config.yaml
n_layer: 9
d_expert: 384
router_score: "sigmoid"
positions: "rope"
seq_len: 256
Below are experts of layer 3 (counted from 0) of a mixture-of-experts language model. Rows are named router (the router's row for the expert), down (a neuron's output weights, with its number) and show model dimensions 240-319. Each number is 128 + 32 x the weight over its row's rms, rounded and kept within 0 to 255. Numbers have three digits each.
Before each expert's rows: "comes before" lists some tokens at least twice as common just after its tokens as in all text. This comes from a sample of Wikipedia text that the model never trained on. Tokens count by the router's weight.

# expert 1
comes before: "\n", " ", " 0", " The", " 1", " 2"
router:140084178119081123123146146102135158104153133102124129145152115081092163191113112102132183149098090134122076019102147122183144087167084154116104084132164160124116203012136163160117148118053113151145105113165113107148178151157135146115167151
down0:134135124120119163127117190094159130120094150107075134148129130109186169135169098164068129098128155106082132043122113106135150121155118127123155173139150124084110145089138154140102139101140098148105074091077113107162144144135115118096127086
down1:146121120132091116114115082100103097110096103146148157128114123207108113101167109171124154112117084113112143146161172114077152146092115175129139087061147158135123126229083157107099157139099103088096102110140128139113154198110131086143134131
down2:073133146119124109095066122069170204109111115106113094163126116167200214137139125163067132135094154070147134130125192131122144128126149139072138139151144107114113136173143177152118134151166192104129139177150141112099079143071092114120039123
down3:154090111167127144154150100120100189175104087185068128108124172155103147102108084136132149141064155117150128116098166117172190134161114173100150085175133155174117166032122124159150086111122135156093123114101121129114171156150115116057128124
down4:108072139181168083096100125092172132123087144132147133105131115090145060173123122138119168133160179127222149146110071078108135171138103113137076159123128131090146107106164109135123124162134107064102159175166105140208177174078099148080164178
down5:120124140092110136130134147106122149126161111146098159162197112136135163077122134165104144097130110133102135118158111088096109157168105156158181180127132119091133142111135167142140176194082145143134116126110155136111103153095131176162190090
down6:165150089083135140127143165088121133063153132082135116146112160116093106197123105101162167094144115130112100114074167142072123145154171175091130128122085176153076124117130132076111157136120147097137201114100096111097109117108154105126189171
down7:140104147125117160110119071075137149149120096175152112108108107099124118096142134122139162140177147167102103067110125096045158066129111124104129147130106086086143162081141160117087171139113135138096114147130063153123143147105126153103136081
down8:075126143134083083119137123106152147095101050111104150080154176109151113120157142157133138118207204089136170085171115079133163035088088110135116120127118123181117139067182119146130174124152162109140127099133095124137149146175177121149114134
down9:110115129145084106125154112197109077132185131149108150078168125104104134132121206164127078072113135125159120084210149172172161173164101154104100044067160145100123077158078163117162140122147125096156108097117151154145110183128098070120168131
down10:105141126171099133144140132118164065158137158044111182137143156107138134093139095156166119135183185202086132137101114115114144132123132196131085134146100121184164112098140114102084143150163147145106132092111105123153153139153176127130074122
down11:185124144099153175121089097086160158084091103139167168124149127124134089084127140166085188144138130103103136096139107135155137099188164169065110151067121148156139141049160075121128145113118087127146098087098076127153097131142094175152217138
down12:113137176071128136116127135120125169087166163101095137068144140123163148149140168093145093151119112143108137084164064075171083141135106109100116173105159125113130171116119135079121130106170165096076104106119096130255170109171160159127142199
down13:061127113118084115101179097117160173106124126102097196130142101192143073165174203088092156104101139107088151122072123091117110146185152112105134101117159057107148135014090142151145095124131097107170125091070171096095117122127103160182146168
down14:151143124132142118073103180108129160128122076059136145179110157133109144108229067143130104108145084156106075120136078122143149065168046062069156115101141109081149141161113129079140084175142119117118180141172161121121105129141165110122113125
down15:069118108119114107128078147106181106096144124205150148142143191100096170168137178096144137076100086101135121075124066074136157165101134053171123115074119091089110101195171166118157112123120164115169138087129150100137085137202144161154078108
down16:144134151140132133063100112152093098135126110117200086160180148115186053121111128100130106131150165153112179160184158110198155128156138069036134139117167106139118154166108178043161119164071117123110076169150130163135079167123156117132100110
down17:160151116091083147138136139106166153132079117122099108099088152166101124134141132145129118110103076145144157111065106156114117129093164166160123132116160176136172108076114102136068135047145193068130110116100137101147099098147146156132126102
down18:143126126138139110129122134070136190118107126080102109167184128154128167173178161124074200197141138091146125121134142140149081078080131126129204094126095131175112097090093115139192153071119199146132123103125101103156116080146142112141070135
down19:141130132162100130125099127116160120155050144049141150172145131159089133131133160153193123144207119141090180152124109124159171103120212076124177167118158115095187147110107128169125147107141127113147132081046134122094187073122086118051146100
down20:154138137147102091131091135141126128154105095138157149119094064209100081082189153148163135130149117117111130114124086138114146161135124075127224147143134128106149202169156126108161087138097107171155137111132065181050126132125167103173112124
down21:120127170129093068171094125147115110102154086097162124119106040157151114141137100078183130104092074110139106167100129083061134159070175104140159063122133109138090158141086167133092048128138123087103099080066097133121115146143093101147063101
down22:096012131097141055157055133075175128123091187131129107155114125106124132133106102167119143083071105078141081078139108117101141152080099097134168113074175188111113234168105087126113130124132142113133147119168071122211147160162083142093135085
down23:121218172088162158060160118108176162118104129120123141092169133129183134155075118132215158163046180156080111150139133078128127199042158174117174114122082136101114175115103162123137109103134145127130155079160151138119178157147153132155110109
down24:166181152130109150099147124191128170116115070108155114136106161103115164116133099094146105153088125126154126127146171119151140146130111104151070147182037114156138117112174106112102135108118150071151165084080153084126079118116166126141105096
down25:109115192117176186100108114156133155177122101117060148133097110091161139143164145077132113177057096128148154145232179147190142165085155153125113088169080122149094175082139070116088108082131143165113171128115172105092121128124173061105146178
down26:116137071112087126077170174188119165136126126165117189108105137117111119128149132079112155088156193093102126146163148132116105110143128148156150071144164151072105151131082147110130137118116118125069136132100156118091160146113158086094100108
down27:142119143155111188091123104212093149117156122127188101155133134122134171156161105153136153138142105102052120091139109149115148150105124122139116127117123135156140152090078183171083220092113151099106095167099187152165076181123110156147156097
down28:100142167132174154196076102160152145120077093189140090083122086127168136067141112135226181146130121185075111072096124147152044115127073126164155168152144152170084200120095147146096129059106106142130123132112180143144129135153125149135160158
down29:149125078126163135127157151094153123166116162155079125192137118073107106180136083118135127133148157164143149082130180114142167097097167114134099089174157157236172078060168142136076122078086195168151167102164144150132150170173120158120110169
down30:148148116086173131191135129147128077157089127186164129057112155136177153184125139129123105104132094146143092138115178089131178122117152149132110143093125184158099140032115125150105141143145095135111150124114153034137170066169144113155063144
down31:135189145114162141158121119120152134146113152173136117125092155111132020120158103108111137179134090107179147107140133145117137169081104081143121154211124134166167126147147053201188154115146134089076133147142082137129111128147145148158084071
down32:140151114147172096165120192116137079092129137076146165144195108082089150166138133122085123125149113155014159145126104073066048126156171086105111069057170138121098110093124091145123121145123184126083182129179139099149123118123124129133181057
down33:126111127050134107179131111145129069109144117071167081106137108115143144110116087134100119130143107148108162091098124112109175136114124119120190143140114128089178133017153102138129145115126128153098161140161073133148036135103163071144095146
down34:139119126151148136134102161080101144147117088128165100138128125114141153108121138165159121050098060130121099154094109079146112118133154147106059152118126146080198149104124096123156128155137143118182109121104114115133137114132156122166084108
down35:133142136151146133157115192090107148127105081136113131113105111146095143095099154153118149120093134071072185139129109130113104115079078165085149127111122122221136121119110057133078072116102130161188131118064106123096113078127146080116124059
down36:114129142149124153111160112178107053183167125130098147220135108097179142075124123099103143070057098110119135112155033190104121149143145130130094171112181149159126160073153110068088158123168182085136123130136120093121057121112083106124104115
down37:075134143130189090126140143139172127148061086165137157150108085121120102133134077162097110151108138129157136176110128077140138136112102141067173181156195122110150104134113169168160152114169123161098149056149136151112109087121159137157094131
down38:164193111134109115169091117093142142197135134070173112148096116142154099144141150108162117131052087175153103088126130127063140125121156158116162181120124088071097152154152111151070141140126167076120123109148110118136141122152101167189097135
down39:104115034105106141123106177045144107111132102102103137111074127106111086171176161123114122124144198129114119085170128100100122112135102102154112085101120077135034146028154150171136107137094119114127170137101115074089129123111071116136144131
down40:096102169104119169072148177100148093150069119167123167137126116154092130080122125076151096158126139120055113148149121115112131144089097177089086065120069092166141068107109159118122138116122095169154166127116161051189118154116159153134202193
down41:107161108140161135113116121113183063153099130130162182115190170159111100105117131138159135161107108081092112149083088123099095131092115134134107138156121193082119063178115150111147113179149123141115083143121141114117143139155066148167131098
down42:113112103141098090157065182138073148099139093136147101118103147112149159199127139133156085097076126177114063092095091152200113149150174094133146125112123078151099148083171154134125098160113109170102144078123119142142105236147106103152089145
down43:127189193156158166150157118135116134130142191094125066151079138123152103194182085129122188125137166157179151110149186158128112089126092136096126148116172146122158074086112133139080176112172062110125140135104109127115100108180152142119212155
down44:162129111174106097165105084083138151100124116094093137152173171169122134118156116134091083149147072140115125173135105147024126170087170120145173135110098063140102141089155101152122163098129122114167068142125188106120153176147150148139096131
down45:143119143157129147115128171143127105158140125142160076127144077125150112136144145140148079112078117125070073081189111151045114150138059076179075097070094119183152132135110140101107096163096148149090108130180147093115145154104150132108123131
down46:071132132141192152086121133070136155126171085146118136162183155156132133094141161124133165126092072121080149163180079133102151131131124122150071174113101097171104067134120101107110172149194093154114170135114167112127115113133097169139142133
down47:116193121067102108092156161123138099129117150117136154132150165143079113114086098153128096110127137158102139171115140164125123136127085128085161134106144126093107125251167090133107124155130168141076100134153128107064136167132115161082135161
down48:065132120120160065109113161109117107102133052185128137115071207096149139122095124132187085156117117140093105105123136098112115123100137127107146129167080133096112085104085097103160124139166123159189125135085129072101146145142123150121039107
down49:100140142131117127173166130105126180188156074094072132106191159177063147146108093135172088117087137137097138093144145117073108124148102152069108128138128112108120123062135140128052114147109145085045111126188060082151148095130153139117167163
down50:098188121109152175101146137087129223050145078107124151154148169100134185135209131116123151143108071082149039165135103163115127125129134078143119141084102110121154091174120168130122155156115118079123051164123138093103127156112177019154140051
down51:132123150111065126119131203093136135057087108160172173149167155155119122142123161128153107088097134096202152120154103153093145161151114088134148186046129200113191078139172121154096113135164134139142146107130143088139195152125081192144163104
down52:096153056100150092144067083062112177130114129149128142147114158125118156156128132122129130100115125040087142124130081123112195137127105108135148115110181115151188090044054125132118122117150116153127102105133094105118078171091140156154112152
down53:111154088142096162160130167141114161144128183067149156156108090088154113176115105129085111128141115126166169172144139134138118171135178110160214110151109113143191119148157111117114140124089147142130098096091115166139140137140084147106134135
down54:090122151151110167112165181216135073119135122131156136139109171064167120111170136081145151115152133115164056113111112170114109114088139166166190043147121160146166160069129138106101120108137089177117108128162123096093212137107141159119107132

# expert 2
comes before: " the", " a", " to", " his", " by", " an"
router:116161113140109104072047109102115149133158152146155115154126138145147195144162127147118137135158073131131138095097150128198147139120168121128122113140160068187128163107094120121107095161120120165120144098136165111123082074139154037124129132
down0:158080117161197121157112070128137163121095079125104110138096105108102150117150113117150189136149113139153152114079146124180099164140116113082093141111097101162191171056083126127119110142130165114103129123111179083134099150121160090174128140
down1:131112161112127182078140137121168131111045137146174140128164183128135161138139129135195119096093124142160147166081159136100176133095106139119169114152107124115219160148161149094143174114116136159092119170144082135110166156168173153141174149
down2:137104083116130100052048134030141105135107117121160132180107140085068123108102133111076176094132142086182113188123103187139101131096141074172143127135076170132137104083135192130190159103146097192161094142093144140162178131147147097147135116
down3:191148137150121125194137091150079134117132078118083106146121134114106106159044159143118156160087149168107081112085167103087055143107152160150149173102167162181091093168135144138096136149076124060120117171123138130111154116118167139204140140
down4:146122174137152107076158172142117188139084157117152156106166124116130122113071108079092136086114117115109103121133178077071114106128114158103131115111064104145154171128128163098151097151164079138116103190153146143157236144162114067106155109
down5:065136120074094129127181170115115077088133171149144194096153170155102165084152148133102183145119139097187117134164131118053097138056096124181135138158049143170152123090129109141090147111147121143082111150112125124155131093087157212113123126
down6:075115110158141159121119098159174152160092086176155108143160140111099088108120093122109186117099085125160124152098159119090132100126146165171102125193144104105180175114085087133161179095092089158123083115112095107131232092191153164059134128
down7:115089144135116099120089117127093094189159101115101144194175122098085143126126174096094172164128132075069144084128127077134144135144110174139125154100146127129092062193122144133146155134173110136102117151122083122149119166079115084089142093
down8:161140157109133104120092165162081107106157090117144094121116124114083148175109097140081116168124138163068115092093167151150155177171132131081120157160146117154074122104101145107099179167167157103110159139119105168146101129150181138188142072
down9:136167095099087134094222131119135095135082144166091148150121140176102092162098100136105123098106166161181186110150155156059080104073105154117105152099096153136113139122176090184111130088191135126093158146140143129107078153083123132105090088
down10:124164145086141127135083137083108119158144063167097143026133133144162067143150139128094112166112117186127098129171149156151154087118127137121119167151115197145071128085143106085091087085097133105129115124088124160154159111153101055155096138
down11:128150166172122131121155099111198142213105153131123131167140165138126128125144147135175197182082113135116104095170146104203137096106094158124072160070102051091088134199163070166088115117145143117193126184156145158165129195144123123159142109
down12:086175135100126155150177125141173201135073096068156108103102090077178153154144151118156131101184136153133127088147139124089153123131143183104143149145116058165190155130170089158105185090141095125097147043139131104127080103154146159105112144
down13:087110172089088126081134101073137149145153123157080077167185130149133102165150105144100100161119145099120143147090138148126171065186082141101080054160134089129150145206195144138107157134141145113077153166119152128131081167202164122185125080
down14:178146114113141131113071150096191102164106142107048165134203104112100102168185148121124128121185128107112144132111182132080132132095126155163146160111103170095104113127221131098130119077080149139104156127152108139190159167187111171135055130
down15:165089139154110162177120138103093169125172157093090045107109147112130124102112162081105117096116163126095105186097094105098120131161144102117112163078173159163150066102129101158127105144128109111138090130156055101115144090173159093169132121
down16:105128116089144166140099092056113073175126139111112168154087122115128142100090154090114101092153077113093174119112140078100094096123100138128156090125158118171123131159139111109133140109169139102139135128149095141178176136094129108175113138
down17:143135136120089146126184103147161182165063158135163206107062139123151163042085068131117083137154141098093166076106112046140128130130142140186130091147126095114153102127090065107149175122133100101096188094119104078080180135153092148127070084
down18:130180144097142149156221189071096094159182174107139124160105115151131142076140058131114169062116169152136152134148162100054178086086097159119151139124153169099111141105181124128121120130121124105139082123136168097159110095186150107129127104
down19:092143154087139157133203105178138144080120100178169101131131157131147131117128108118106120168120155176131156192095089090120147165172166119113172153136100179086165141146145170118136126185091163108132133101153072119066119129173120146116139103
down20:152118156072117098144106091083150098132136093162096130162132125172099120112140106096138106102173133129106131080094150072158109097144144164113142144145152159112124145182116153130049138135071126156152133173076141192178169159147151120079138162
down21:175157120126147168125064101164174124093117133147118113067131167154185121142093164153144163117111146212110121098111132139127071171123103034139191135165103082186114133122112183057193131145131147146166163158090201140099138147144209131100121143
down22:125109143143180148071094053145116144106158148165143119171128183136136108143053117128140097152156097136115106140127128107107081128146128111099124179140068116123056142117119130084076117161150102115119124133116084122127168170156185145108132192
down23:131146128133146128205116107210175110126141174113134125062111125097203126126133116118162153173119049125111141162114101121153149172113138137143129116126134077094145089113121109094216109137146138138128209141149136113096165146100135160165140138
down24:153154124096091104117109162140124088112129142132153110135174152097174151132069143159146083125132162109131119099138137124167095141144074100114140163075150100040117152173134142143108084117137129158124127083155102115058152239100144121082111111
down25:098172134060121157074110144158123175098152085154149145115169067166156120121075139135105158117122174138135123123129150056142106220082129158161171171101121091117141120117113113160103098129152112170162155139146078124163125160091167177142107214
down26:148099157092119144153133155157057132153111118183085116143101121091134165158068158141141142192100126111138046111119193119111123193136120059174126142111152098119127140101080117133092136158127071202219092130172121136162163162086120133159080132
down27:166105159114154125111172180090130141105107100164057125135127112132069121110124134122082136082142109147130120132114205114102151195114099128201103128120154109136143110104125114178070130113124152150093120161113086148089111021170109117167161110
down28:143091126102098111099090101098167112162092122144126120155131168107189136135153179146105086141119157098161184141125092111135128213183119190123148096054071149122136040106099111102066168106150045068138150089139174078113139152111144106167146149
down29:117149091153090124129110078143088134106186130138096121104109083092152105193140161101145064168146077129149088154075151115134106142134158122115141139157175041171114160092156172134135075176148112159146113122134129096108119095123071142161115061
down30:131136121116118078122103139149151111178121121107172141057089114127148155078168158127115108093105158155140160087180129141182129102118114184110121110117111048140130091193107067148102138139107150178123172130149136082119133108099099143087174140
down31:099132115142119126193145090147104127113134142152161116132149130155129033101158094129162074151173147184157131108122092124150125155106144072078155082147181124120128138000091117100129106196120092091127113194144079174114151114096203072119116159
down32:152138153126102095096164109172124100166179157183097121199099113196147082147062178075158080129098101135131154111088129139096151085174156089156125129071130119086094102163137151135203106155144119137139074135132163158127171188112162181164114121
down33:146162137083079074151165098045140123150139098084201123136152080168159090143192143106175156125124139148077159183080150156142123092136163166101130138083141118119124086094107209143169142078091096081124117148132135176181140132135142120112157105
down34:137064177088137181151101120187171126091147146121140153137119186137164130100062120111156102181132104128098113118142118145136108119090190125144119153106112104150136108191121106152178117116166065172092162135175146125138140171120122196171160135
down35:153103180137150158114179109170142148119111148100104143152140093117171104136174079154135154100104184119114072154120122111111131086101164202195139135189113126118201084166134153081121140161184129204143203142150117068121128171113159137086086091
down36:117160129144165103156113062139091146138128148097114171079192102114147132200115152142071115151125128129101108116123066121105160168123099082112166081175094186120149032138165122055102093122130140097139140122154125113179089105124116098088110149
down37:159102137186085175150138163177101190121129129113128188109146113161131116090139127097151122112050147176113107096100094135098158189144100143089114064128094103096226164176130174145101136149097122137098169129137149142090196137101174104132177110
down38:148098204095107113058074121084135153111099137098121149154099090152108135139117124136128159096121123165058158170161093103162101062076146155134173247128163107132144165091149139152168190142109114134113122125106092064108171111166148199111106137
down39:109123161115150139138147059050138131217166122106138096123124135069073132115122124102119112151090120122110150099107131177193136107131151156041125121145126116139065185101120094098129055081087171058146114107186158126146102163125106089116141149
down40:168076094129135123120156137100114105155108152150076144133092153125159115079111087083134131086149123126117152178122160173171146047099166180153132127113175141167148148102112166115122107116136112162178120110123097089140192139137124107130199149
down41:121085102140137138118130102137114164117118089108139147144076136119132072194137158085122065137082131155135087155106078175126125113144107094111109167100145126140177138072127117120122073103115183167144106157108120153159117115084142128107077100
down42:136171152164149080054231133116045123099124103097144140166126114168180140112092140087180100103115236081122142107130123153067162173120108155104111086140107079179131121222146165163120120075160158177084066100201068108136105126107175142145127061
down43:083103202197139181149169143094058124088103068159105141108150120160145156106128156131103187164119153159133133127113078103141112126129143087138167138185080103137116117186163081114081130176082111170091130093070081065128127122075138165077162122
down44:144125104164143094067175161100078126158148157120125067133110183168168098110105091125094078100134153102055137102151066062095134132087101144084125100107122068098167066136096109102127083108226080119153092133079093139088104145080117086103124071
down45:118132154173128143152141093094184140124139136108110108077064182164137125104158123125103166095107123163075170064142162093162129151120186154096172098151128131144086128089143120155077125138160136212150079150089115120158132146127102100106142163
down46:154137149127105089066099086098083139160121172143104091066173118128157132168129189121093113115160068126141129057205184131123085112080146136128098076127107144110161131089121186110128096110115104051132173168117143139135080090125179027121138113
down47:124097101099127130119163099132146137148141176085115101175093183051171136086117139102094156089095133136101118118151154085114171099134112182094174071172093171125139155115066143127138135174119143180062138165121145118076162146111129083084155162
down48:125149120152118087168169114139134125158066173126140159158139096147126152090136145129175164134104137158150150089150124133100093101167054113083171156136105113123157161150151145109193122212147177162131116144064117097164139130163099117076165133
down49:117148116176179128144097117170145143132113130121110135059120072143059164131121137175154115089152150103130135155182136083119164110144192086102111111087123202164085143154140099139135104137139141114132118187105111103176107103127099132147123087
down50:144125156074109071128232163139130120097136140099155180120155116125156105128090078091129113152080100115186164143120087062098147159077108110167147105101172121163179091043082112137132077168097147141101130169132096129127117072133133167137111187
down51:166174134085128129146127131106134149149133160159121104062071218176067137168120189112116137102116139128138116127109143152085110093178105180129123106094175131132090158138121149151129121082112115049137134134152143100143095123116124107168159079
down52:109127078111140155102146138131156180064111165122103160072127181219101166135129158123124119162075142145159120052108086130199152157157122168074193128095187156139155121108125031145163139126098133171150186117070092136106139088156107147133179099
down53:165120145077143140131112071116102103186108165157143132157158144143190130131174073155136122160157146158128119096123125143139136138059127082103140135118101202111165139139164142141150161128144127121117148047223137132065143039129129071085122127
down54:113140153112112092123126146203107152160107117127109121164166167104144147112175131175046104114170181133091139094106156056072094142158163165052164123155115150109157142160144127148140138106127153130138154151131099109150173132192131105148125140

# expert 5
comes before: "\n", "|", "-", "==", "The", "==="
router:075123151107152143159032141117106144117111120158132106096160126123123129152146071129093091147151151106178130148119160161125112102112102162182131097080134126104117124158142167109175096115140174149124105170147138095123155155163139122098095094
down0:113113110109108143090080227154122073151106074086147143099147064126137086110096183130107105160136142157112090106116111100125117139138141131089158113111084127184106196109086145086143157172138096123164079126167118137153161101188134140128114081
down1:081156101156149110134127149066088187150172147072107164115084135117120123133157173187086123103071000146129084102165099129086183121141107199162152178155110065072159173176169202133156148168105142118098168111138146130132077156103082119082146109
down2:107091124138113072132092131108120075090189144167193088150062199105097117078101160106122139093151106151134166164147137152135133197133121098165124135095121160163104203181098120148174146169154129087125099120132164150183150167105124073116111141
down3:125066112155086095169111186136146139126090119128141168114135150197120050092116131151073097151155146096198142149107112181109071133118131164090106107143142152180101136059113124157095104123163075132136172174061140112158122071103162119141162109
down4:164137148135129143090160102148115143134119132180140092139121105146068070157146120182182125126129121199040064105178053129104123130143201137132115112102109109128124143146138134089132108108109132151106151083076126117132115125132131130140171167
down5:061127101179110083154087096046025089082096205091163176072135051196147102129115136173121173201131153101139097160180099146141104124176122143134157133127082135141137136143182112164188145113106184122163068161155077062151122098122188123087116122
down6:142219122145065147161095105161148142101110189121114134141105145171162106131095168078115138104099131160113136133197148091145162111134165165124078120103135078143055128143167122144148088139115165042196110045114133120101162080099096103120140142
down7:117097072104148139151097062148173119165059087130133145082148119095126115094224125138215203141142114173151071113116150066122093159062084141150145156176086109143177199065069132144121145133134156111090106084075125136088106123152175170139152128
down8:074177164156159146134153116166145113145131134127121151155127040169149147124166155117149100135107119150089157088080102101135131144092105137123157138075138095118144127205142111086140133130167075114077135128097168120081127115121121151111121130
down9:113155133148053085138135106133152179153152102119112127181141076093089148135156177184188074099111093112130163142106133104075122144091169095115113156099131207143173114144113163125114133106128155119133126131134169145142137146174053075150107110
down10:112178107135084148129118130110064138150122129166124127092072139157141128151134149151128114138177141112100119129115182134099126147087113083161131162059160065189140052122124105126171129171131152129172127094125188116134178095114165126122138105
down11:103146106136169132151140158088067090105081146139104143082126114117135096113115070103152068154142098134170104063141110103157106142133139100102121119114170056152139115037122109138126078111137090142123118086119038088153103089121085127114145108
down12:102153125103142173034098112150116117137098136167170123128121171174088155113139135134099136123139100158144088147045080120111100105111071077088124196132115090095160150129135127128066159107105160140146149122110052110066119197146105099100090143
down13:106108133112131094152128196095089104103167145109088118117116157126091123148124127130155130118077105194163117088148077155169080070043117093124164140124080130158168146201085122071142126085152170150141152153116106123141118146174115106121165157
down14:105106091127148119208151139062084132129177129064138175185146108094161068156141164174108171183111135105151165118115128147072084113106132127172094177173117130127087107144142168103087093092124119122102099146103085106136151157131138152073127093
down15:128121166066164117122122173144115137205100141180136130146118153155107143148093068154144174130157141091114141118086087072197158096110140136112089093180124108110175161173126124223100092117107150165132105142142116104181132178152147124110179151
down16:095086088131124141111199085102121094093184135084152148102122114100176101157170190098109088091129139071048116150127117122107151159133144130101075161147134065068168146127125137087090130118143105129144156129156087117140083113056096132142108109
down17:127153131129111119114143179167194118161129148130113093101072166079112153123115194177156133164124213164106092166096112131168152082190146160152161123092159111081080105108126130136108180094084104131152126137120127128146147145180096133113162112
down18:137122134064152108121105117124125125149100080181146154124105159127158158125137077088161086183123109147137133147142141125089090109116099181161146114119100090131141152137127136095100156125111170091133124066153120129164134154103167135131113169
down19:137126129183148138176148075109072156101117072093134179155102062079114116125121139105128089139175173087096133153103137130066163130164114143090107088162139105110117133139152091120123100161122150139160128111145131154152109132143182134086148118
down20:098102108102137128134141157177176128127132089074102132146137153114143133113191120158150188103153186109167162125189123099139108105129160171154123185099106169096161088067102156075137133156079151136125078120132101104150153164092090172087059129
down21:214105142134180132134175140140196142158118119125094113109116104136116113080102163144108115097179152098123077101125117118127096135159110177108143152099103115108125103217076132143092136119089121125140094125111109106090160026100170125154138088
down22:128121109118142152106168131122166061149111112079146113146114071047096088111144129095163152158168079109152152146074142104082107117096164167174122136138056121117086108115143130162137152124089035115150160118162125160133119124145124151151071163
down23:127184106166137052150130173086167127147087110094113107151116075211132081086147124148169172147137131143092169167113077125085111119137117108150134152106065108139141121096075131093142156134170104171144078109157145105138100193166145110159155114
down24:120093110149115120104123130110124103051148148068105118154125126083162127227156134090131167076156095122126083107108052118110132122063156136157141099132125127164202050082091157071151131186119177145125121208087135142098090095104147142161111125
down25:137148121159137125111134145117083176104119086153143144078128166107152097125084132114075089082111134151102129110095106062110100169144112117111102111102109163085111132184131105099100127156123120141112195150057140118205122135077139121148137129
down26:156111126143122118105172145121196101143087196184136121149108136130153110174143136103121086107108165107113137076177168105140145091110079122122105161145205109166115060084159127107137156120128118074103099139116132104139075138166157162135139127
down27:114099184111120183132109100137096145104093119196128137115102170160124100081117128130072063097145117148165122101159194107150132111140136178238149137135133146147120170095159127162126106076123135150112182088117116206135173129128158127090164116
down28:171120151094119142089196131156132123154129134166089069157088197127118093117084074148144145141137135143164066131130125118138067102145105176077169079104083180089079078083110115148125156105106147118090163156154134110120223158075120096111137125
down29:160141154148158111139126169109085141099088168163133153137160149108162137177180163128106133105108150111094117109141133119168131122058171064167152111214185108094188132118136114110085119129150113101134070129121070140145067115192154132045143130
down30:121093148158109085078179168094090069191145089109157127158106081152102056070113130173074132097098081072134125154102183100112114139122136101117160147097126109153158139151142137134191224141082083063079135098126101131169109105160158145166124089
down31:123112138085107153145121127114143181175112136077166123074179140139095131177151108128134100065133145092182112106116110124135149170099071134108216087156122135167170098242167069110126046080117150160128149113150110124158087130131095123109131185
down32:123103103075144146113096145123172163144140081116142175158120110134107107103161128157163096087094155063155173132143128137174183142154115133136112134121145137097126096052105101083107139156122209113145158132112162092156174115146130141109145070
down33:103130144099126138109141173128129140139137083158125170135113114158107119152185129110162145117068074108173147148116140131132119151107122158113153175116102102138130107103140155094119154096148112141100135151161197145154101123185121093098097131
down34:123140149124144152124116170103142126100138080096152157059150114151125155159171102129119113109104136112092195120087153107107118139127099141129145180108114125113162183165121148170067129111156119129074109070119153108169093141131120229136168136
down35:124077179122135126148142108079213122138151138128070133152143115096127069152148116108141208167144126112107087133138097150074161171181130171137141105085099073154130165186176088108133089088128130102131168210181075100178088115114119116147194114
down36:157144176133105109162117147101101117107149090140176136108136157095090110103132163082157185130104092173124098164107117151170140117075142081083119148107089121095155130178122113140173171129116130123125164113121104135153111157137133069148027116
down37:100141172116078156139134131185122153164101165135187117069140132123183134160124161126132126146118101161146106085179131150129149118156120175086141126165135160129110111103129125111094126170174142116081122172131139105121176066128153041087144131
down38:153119107064153090099149136155147166196146097200091096114082125084144147155123148153121141077109078122178172173107140149095150149126124094154118126072114075103179127148079118094175074163099129068137136109140127155186078078062111106147143122
down39:126143194071109138142080136129133138104101132169119120138108173126077131120093112099138135122144111172163134171121165091139084141200166112106102138160185127088096124151129121092139151052153183096074125094123074159147173131115115116068128142
down40:093126141098124211120212163147108106140116098143133147069107172081135107134139101123118083178084142146070102079111159149084117060116150127128093105079125078106123079154113135161075149097155133081153098127135115125112139155140148181102144102
down41:104121114147166101213148095144076122132150141073151139123100114149161097173142142054102112141120139143129119146070102089097143124127131092137133115130161149159149223195090168156039132153134112194099107143178067154105128082125159113128127094
down42:161134177169113160132104110081132114094113101126131124156156189161140133119089052113100152111084074080125101131183134146195145125187114146097078099142131129186113143159110135136163091148077137145091146110096135163129164117064080065133105205
down43:088134170144129141162171189099113160151127103139172068183068097111144116165139072115111147104162146087151094133123134141094141135129144148198109049164128169166141135176130158098070171121155107115145130171110145081122088155138079151113153106
down44:195164174202144098162094148105099107090091154097191114159136127131138166132165134158134111098125166124145085152182161072119094075213169123150155116145185121130117066100168139119165158142097136147176118175112107083105218129101162089170122146
down45:137124111143167152122112115126121107117096152131099115073105191081092089153155125051125137227139080108154107134149179164208121150088116076195115137107116130118126082105076132094108127104175149137132086096141134141171127093109133131160148139
down46:076084168081116139077166030191167156084125143147150112143133134100088096146165125139169132118086120144100156139146109146158079105157117107095110138108138156114091165134067181106116099119116123109184125079164106159148129114127142121131151162
down47:130166159157120150180099136098110099126084075095234128169098160083123121107116099097193098133155096187152148116127105115117117078109129071161084125112135151086106136151196169134072146059089186073172117084138097133122094117151120147162101109
down48:127157115068112129071122130106166114159147060124139120183121167115126107137116149129143148174182070116172166058171099142082164120038129154120113091097206075106188154149083185137149156131112147121161119161127152184116134162074149112108149156
down49:133104101157116144159157169112068154187148087138178163116120142111090135111114138146146146095118127158116144157084152104125146166150110155098100141109105093181081130110171139116144132085087164170162076166132169130103164070189151105168090128
down50:103153155063194161095107081155084095072178144128136170163136103156129145167108145057092181150127076115147129105147107086082037102102128099077121073090186089126106087169175119144139130136133130088087128181154095095110057110132126100149131113
down51:099122133077103154129119086116102070108154129101102173076105091108098117133151072124103119111113099150114159082067158104097133187136057157113095139151102130149101164131155108143042180108148191149184149101140079120120151074188143145107164176
down52:116162079179143145153132105143128136094091170117103138125130137094112144071137165145172141132131155092154150081120145086218143159136172134195147160081120103190151206162087098195150115113122204149140167104128112122097164116112146109147150098
down53:102052131123134160090122167135081135132164117203171123085148104103099164142122163125099092172168149098136136084125197129073098127120078090165147112159137135037141144156132088164135122138146117123132144136155119125104132117182197165063095112
down54:132114121148144127171089144166119163116144075132111096074120058134148154115116201131117084140102122199168095082170130104146117065118155094162125127141141105129178084185106182113187139094153127166119178140114102116160066147131121162138118094